Below are experts of layer 7 (counted from 0) of a mixture-of-experts language model. Rows are named router (the router's row for the expert), up (a neuron's input weights, with its number) and show model dimensions 0-223. Each number is 128 + 24 x the weight over its row's rms, rounded and kept within 0 to 255. Numbers have three digits each.
After each expert's rows: a language model's description of what the expert responds to. This comes from a sample of Wikipedia text that the model never trained on.

# expert 14
router:173134139130151136104140168150127144102143128186117159156155136160136118141127153170111133131157111139108117087138138101151152148121125147099120143154112087155111110100141125116127146109141088121156110150157140122089125169117149117165115114112130147158125166166131097126151095112125133121151096110098156098129114105107163116093092175124072112104122164137130141138101120113157135080105126168148088123178149132148155166133152180116090121115107149128140146128081145131128101125131139154141062118167118110142155105138152096094109115161088114097117158176152161157183106112106103111146114112142094126148134121133090106093136098099132149097122107120102116083131142103115139136142
up0:158129127150109168112100115122096090165111169099150129093142103161124165118113139187102113127167124119116109152107108093142108120126130130143118134111146109134135153106144128112130158113089127140117172168176106147144154139120106128118108120109101137106093136150143149095119122149076159106219131104135150134147151104092121183143111151131126102115133134137108129125085142135143151102151113146125143145109123139145122106141115133116122172123131127123082154122123133141146124131134091145087123149127135132136179099163113125134184107104146129113119103157174132147166155162171109082096135094149140114140148090096136110157074095076141123063104146140149149107105128101117134134109
What it handles: Mid-word pieces of non-English proper names, often vowel-heavy, such as os in Kratos, at in Dipatuan, ol in Noppadol.

# expert 46
router:138135131181125120101115136127137162121136147152094133152150136118143098133119134125140109135116099107130126126167150070197186130138115134106113138155109129165141138125126111121130163131084048176139134125128159112121108135126157139164113079125134126131130160160107150141131105122106153132145101151097136079152106100105152137138103160100119092106125160127134127154130110097201123096127161125172091098140164161178151132116139140122103103113161130153144149139107149119111113136124119101127121104153095097123135148126178132109105116155085128106095130137173138105141113102121076118144125102138137132139167170156130117096155127083119159117137090113107106113146135103080126146163
up1:098166130106165143151128146121142113141184114137120117085151164133120127091091142132127146136157121146133115140137126108123144161104162218126108124121140139147108108156127115112105156095125126104105116140083072105122159091164088168148125103132106114155137137146183142158136118176127116127128150127109144115093120146138138136146116167155148115102160177142148068080129125122100134148116118101139096108103138086107150128157126101164102089101142122138112118162125110134143100125130094123113146139149094142145157129144138149092108159134120091142102112155120162129134104121160155110120113136107157144143128151133121126098108147111123109105119169138127151152110100201069176142111
What it handles: Function words joining clauses and phrases, such as of, in, to, where, until, when, because, plus following verbs in narrative prose.

# expert 57
router:134124153123153124139137150095134141120114134178110125127114116145161116141146168146126107148134106123112116100151148076133125157113098165126110163133069115154135095136158099127115177115117079181143088136119152105122110155100138105177109108131111135155136145158147096095166133117132144113126150157116174102150136113106149159111085151121117135088119116138126164134116103110165142074093143135162105114166149163116156133108172149139112098145127149136112135119108163114101116151149123113100113102148110109160142104163151111115124137157120111115107188135158157143169062115090106109133117110153121142155140123141074102073148116120123144139123088124122114090156160097113153145148
up0:123112111113135088130101116147144073134136135173126084082116087110169124115142157106134130110129118138114111128108163111127096099136094113134166118093088150138117120126127136094146140109150131124129151124177146167140120145140130152101086149150113118134141130167105119113106080148151137087175142098116134096167150135118134185108171101153104096128136112167131091097132126123144123163123172120124141108171128149156133111141135176104129107126131127140100127093103186118139140096138095089150141120129122146174151104124120159113157100150135111167133164138162117087107125169132190094115115145151141107099101123114154127146144108131164114121126098151162112176109180130128098108105
What it handles: Prepositions, conjunctions and articles in geographic or place descriptions, such as at, near, in, and, the; also table pipes before place names.

# expert 58
router:163149144156148158092134145144078104127113097195133146130164112154149105168148137135103120149126121151129137095133174068137138136121099161108104166136134088155123126097141133132144142139130077203126122153132161104088098160094112109153117109131143114146120119157163058093127145105099161129136135146109177097124131115095185152078107167119118140096129148162144134150086107093130111102083164155130107138148132119133118151121111134167141136128130151132106153129111145130115122151124170126111100142154107106161110120146143114115137137150098126125105151162142165134166124094082087129144130112126114139127142133131138118067136098099125131132140128149140117113150138089110142138130
up0:194177119095116157118112144116137136134162148156141136120100117156109076111129149131147127164115153152148124135175136082127087095134134116149118128140067129128163109134128175126119169141124121138122128134170162094102115130080108131122108131168098156102136113153133122088149102080123129123151131101136139098116138086145109131144148165129106144111114143171076086131121145145092103136148152121111133112146119088113141148085126114134157126123156092169131128142066115116141094098133120096066136109125121113132136109183162098162148141113125125160114106148124167134158148139124141098136087146140145155105146101110148171093158130161125130165120116119143128137094120177112105127124
What it handles: Standalone space tokens and pipes that come before a year or number in sports tables and season lists, such as the 1903 season.

# expert 15
router:159127157126169139089147141108098128111126128185146165174141100153162094162154148149113128152124100136107093091156145093144141135149152151106119143140110108155124105102148142096122143144135064128137144154157120098079150178110129102193111098121108127158141155145141090120162118093119143118151122130106154098130115126098170150113108135122072133109114150134136133117095097096149099087120123136148118103156145155126154164090130187141100118144123143135111155118121145105119109117146138135142062114165096115136157088157163101142108115146113123096136160125144156142163111092111120120135109123162117111128172141152105117135131099093143131129148109099134110089143146079097124131147
up0:094130131161155163151137142134145134079166163157101135144114131136161154139120139138171106152134142148120110156176148145162145138098104128129169117154086096120125084091172118171132141110137094084106142098132154139149083132088170094130101100098154112113102104137123131128139132130133152075113137164146105126121137098084158115152127130094093114119127115118111125126155118113167170154106146121175071122144101153106124113151136150114146131112105137125147147114101124100121133153151113122133110157142096134077107132105105084092143121145175144154110132120137127145082136111114138142159174160126123145105125124150118113188138095127078147125123146161170105097092118124162120152146
What it handles: Opening or inner syllables of non-English names, mostly South Asian, Spanish, Korean and Hungarian, such as Me in Mehmood, San, Gu, Da.

# expert 41
router:139125148161137137111109143119086109129114113170083143145154116148135125147119134132108124173132097136132103097176164074174152145121092146114122147142118112148145124118158119105139156137087088191125123138138157098121110141095160122144091049123132116154152152154148122129138115111099151124150131156118167099162124127108155136122087172110126110115121162126137145141107084123165139071116153128151100108158169171163129158119160138149116120121153143138138135119102156119095110141130142112120091135156107106132130096126131114101120122157079127098094144154171152123123109111096068118148109119146115148158182147152103116074159112109131143112134100120139105099150144107108146120153
up0:096144134088097157133107111122118120105139156117107124115124094143146093129140180160129171173099131128130127151169147108153132103124120142130115102114142111154139125149128110116172181118096101124125139185072131117140136116188104141138079111160107175129147105160119102092122116118165158112134110135145144107098111134122141134093130118158067173131142107179065110158116076131129128122113163150139136152153175100134119109100124155128089056136122133117127133097145118149129113153131123108138077157160130146135162133120121110103133132077076122115149123094096114164146111119111106135121077137131097134153147135137100091119134128152137125102141116102148109123159126139127151119136
What it handles: Function words linking phrases, mainly of in institution names like Court of Appeals, plus in, and, commas, during, after.

# expert 0
router:148123116134141147122120169119114109111121123202108128139164101160141124159132147139087133149137115142129102115157153067131159168124113144102117183147112074184144111098146108139129159136142084186111112146128139102094097159088152133155114088133134150166153144163148090102133132115101166134132137143108158090129101130099169136124087168111125126092114137157140153124103092081130122091094157148122097119161141157106124146112150161137107139118137152139117158147114128145113123142114153133109099135167128115179143097124147107113104116151096131111114155159125136120160111092075092111134133136117119139130143132136089099073140093112154148122144106114118124112165143091118142135155
up2:155110154117155177133106143145130153138134096128188120181149132108166158127130127122138141135137129137118112106121134116130159101122139129110169117092128106173111117122111123125143164108131102120118118098125112145132095154167136165137118108111113132113084153155100138166141142072140125118112102100133129158116119140100128103112101176123136132129133133123111067113150106104135074166086125139108083126100165135095135115136153141108139127097160164133116123091157159070132140141140097108140131112112160094142126146113122081163089138152119089107113124160134109100148105152109128167094192154143099131153141163125158127112117089188165167120128090103091145133122144133107127177107
What it handles: Table header words and cell contents, such as Date in "Date of birth", year digits, and sports words like medal, Championship, Cup.

# expert 31
router:149136110161151141101125164108106149102161123185109147155145102122160132119147127138141102102139116124109126122139136087130122123158133145113116194171123117136106096119137101127147164127155080190123077140145140102090133207086163140133113114131120133138123137157155102086182124125136140096170136159123135126159126113115162151133095163114106120102092161147122131132117120108124121120106177135175103107144163126172114139115145172146116101140125132155115115107117141136130109155151152101141093107140116121141147123154139110117111104158116090077104145159116145131154125102099113105115073121137121168142149099133114101082122133090183161127124113107103127106103140094110143135158
up5:148141100176136143161124139162177149146120160123117123115153108166160174131112120102138153096154144146150179098120108094159138125142122151123114125106114118111106127138168152128063102120121123109118118131066074103092119146164070124148158124137156091136143111145107074149108110119091116155096147168139093156088127131109170133186137125099141126093105156171148117105147131162097111117124135130121110158145122177142114141075142176123121116113096156137109104137082146097103129107122100146150135115124094122145166131129078119131163115139103135155129157157127142109081141154124167112113133114130142157147126110145127106139128128126144140120127124103088123154140137093133111163120
What it handles: Table separator pipes, blank cells, currency signs and punctuation within numbers or web addresses, such as $500, |, the dot in .de.

# expert 11
router:135158130104130169112104158130143116117150124203089145113134129125164122129135141131149111134154102140128143123150156073100143136143125155090123146166130100167148140116152102110124172123130092216120116147102137127129114168114140108156091110093140168156131130170149091116104123110107146145117137100127123102108115105083159131132076134104080088096108119135113136123150119097150122092124169096167109136180137147103124141128164160148104141129123176157108149140112144090146078110140151109136100106157098094163144148120126086121147142152118137134102128155131155101159123100099109083118123113149124129130171160148120136154119136097112146113144102096122138091119157127128100140150
up5:125124153089153173121169149131174104122160107134147189069144139091131106165133109124131093155136121152103137111130093109111121106110151124079110133125126096160115133163098111138125139120141114169110130151137140143116090169137111144118107153089149137179135120131114169122117129135129135124079121170112115136146074176090083196142134162101142157130153123138143100104102139109079091095126111168162128099117114111134144129104124109121168157086149177086096142164143153121149123078113145121133148135142128143138132104102101092132136112157152131112154134109134129146134122126096161110134129123108158127116163143119132126104086120124126108174132114113123147112075135164113118152111
What it handles: Digits inside numbers, such as final digits of years, ID codes, percentages and table scores, e.g. 201'7', 240558'5', 64'.'64.

# expert 61
router:132133132114148120133087164129147129128118101173117136137149124179147123139131128136122153117173101144117129122184148080124126133095114129110120157126079086178158108123177094125107144121158094184118143137135118148126121153107151118158106104121157154139129150164160106105153120128125133096119134131120141133124083117112161171156110160065110104116117146157157111125112111061152137104105159129127104112179130153146148164101160194102143131124107150148109148088095158115102112111148110120137103088134097094144156116120161096121144120134115106092101162138129135119172125118102115105125128150177102150121133113142126116098134098097157160135142095142106142080144123103118163131116
up0:157123159152125096160118090113121125122135079154161137169168148116118130126154138129104155090108101096099142119135127116160108086130112137140132123185145150145155163154152128136120121139132108154115120132111162145156128137175171125172158156116134164134114150118119121105188104119070140098155164148116155145127093109094152120121126116095105135159111104126131138146165128095124128121154136142097126101140112080158101168105157146147132150119149169104120102116134122117131136125154099118087142128125142097112088120105128129166179132123107144115168138141138136126150106153134093070082116113103157150169112159094155136149151101120127123097157097104103139079133121132187155104094
What it handles: Unit abbreviations after numbers, such as km, ft, m, mm, lb, plus building-description words like front, bay, storeys.

# expert 17
router:106143144159150167135143152151130142113131101189124139142166117145141108166120126129144105150173106145120144124118129076150120150105127127103104178132118102163126123113125123130144162120132075186128118137148163104125115212109123113150118099122119125117146136162147079101152120131111184138164119161105136124159112120093148132098109129115097106116096151145122123148133105061117127132122186109124129101148146145121158150104101161132108080126118178125137160128104178118107122126124138106122078140153117116145142131130120071099132132151148102080124133143114155161153122115109082110123132138139122154150179115155129124120109076118125143123112113129131134086123144117080177141144
up5:133151156161167166175154138106084135120145147139103140137149122140124126134115111126126105134118103132132115119128161142172110104106124126137134119160074143145116147139148138125105116104095108178103104135123147091129110105127155149105077083171149147096162119135149123136142099118128108144094105155157142110127164127082133153136100140144162138119123136126160075153161138102143130120125151135165164099159142120072133160100083116167092122135120108120167146137122147091153106110115176151131108101102108147098096094076111124142099079174125113146148115131139143126155106109108151117139084116163156116117109136148130059160109104156137108112121153079140113107107143132157152142161
What it handles: Bare spaces and opening parentheses just before a number or note, plus heading and table-row ends, e.g. August' '18, '('first round).

# expert 13
router:148133142113134152087084144154132119142157115204114129112137135147155113133131163136123124147117107141116129143150134078109138150119136135104116174157118101198151132124147109124131162113141099192128114144115147127141119162104169119147123135087113143153136136170174086100137128119115137120114151115102135105146109128107199131114110134103088126081105129156086134141141124088146137107099192120147086104162141123113151142138150146127089088137109149151108140128132158117124088124140170108139091079151104112147159130109122108112130123138128138141094128166130154112163136083068083096108132110164094120132165178120093123134122126127151147132143126101111145127120137162122118105136
up3:117101155080118130087174149149080110124140104138121139120125160122085157140149125094131098122182094146125112169139134144150126104108092121108077085100110123152120128114178109112137149133092147150166164123094121132104096150165115102121114153124171102120115126149085141155105138164145117150172113131133138100125116129126163113108153083086124157097134117138081140158087148148150119131080099151157143147124123135117154168131129097103152175124107103135161126113111130109113091119104150111125138091107103108153173106156132125153141105164121154141109160088107118161135142153128134119190153162153122141123123141097135118109146132142148102106097069115166107139140128141104118117133
What it handles: Digits and year prefixes in numbers, scores, measurements and table figures, such as 201(1), 4–0, 3.6, decimal points.

# expert 5
router:165136134125132159114121146132122088129136107202128146147143119157146131168150151155107129148137094135118129097147157064121136137126125156103112165139096058164144095094154120098140147120137086173133107129123140099096081150091139133150117100117117176166122132168150077096122119124098167129128115144102159076159110138113170142122073162103118136114120122137140149125122098077131144081106139158135117125177153156110128144105147146151111121136128153140104166110107152133129116153130149115101091120170127110154120098147159109126132130143114130130118155152136147144163119108076076119124109119147124152130153138150097099068127110123149136137130105116115113115156139110133159131156
up2:143131129147174178169143142124144157143156146164127180170156149104112109165131108106157122092161152134110149148132121145091148155128155091145118154087175108100096120128139103116087157100140090144109132086164145143127106111125112115131127122094118114150118149143146145103115118091141170100128126123108108110145140111100134124097077129131090103146120106119120145096099134102112099128121101157123119124171101137160135118130129163078135121115134130107169160099111166116093150145095099094093118154090143105145133145133175096102146154102160112126130111134137153173128095126127119141181116108111124129134100128094147138126096106134149109090177124092121111153117108094085126087174
What it handles: Final digits or word endings just before a closing parenthesis or line break in infoboxes, e.g. km^{2}), (2007), (India).

# expert 50
router:157118140124134151131119156134144120091148097179087145136151098165153090159103131180101129137128104139103131144121172081150135131123130145109115171146108086145150121110144107110128138124138112199121137127149164098107108142110144116143105094122139176151133145165140092104149128090086146125129137160105135097109121133060195141126108145100122134100131119149136125124095130063154123106121155128169111118176133154085138135093158158149102117138112157135146153129127153108109120157128158109130107116149090122122118137127120107126126113160098127131099149145150127130163114099109059122124119160155101140140183140161088129112136103105165141090132105120117109111167160131110104134132
up0:139107097131061145107148143170144146123092118155105132130094102074106168103115102144130152123150124153121110139109131105137113054112108117173149130127101115130123108104120113161138125128117128109147134169118131140102102166107120122149083116083131112118111143128121133120155111119142103100145153135140120100151110147118121104179131149190153156139096126101156137119163181109139113116165155114152106118115130116143128106151132123109124108128184147098172133117137141079088133129140132138141182138065126159108111175132111083143167125152163128155144147139111128161125102131157149123103125133125158134152160133128075136173117159145100164088106134131133106138117163161146098118089
What it handles: Number words and quantifiers used as determiners or pronouns, such as one, two, all, each, several, some, many.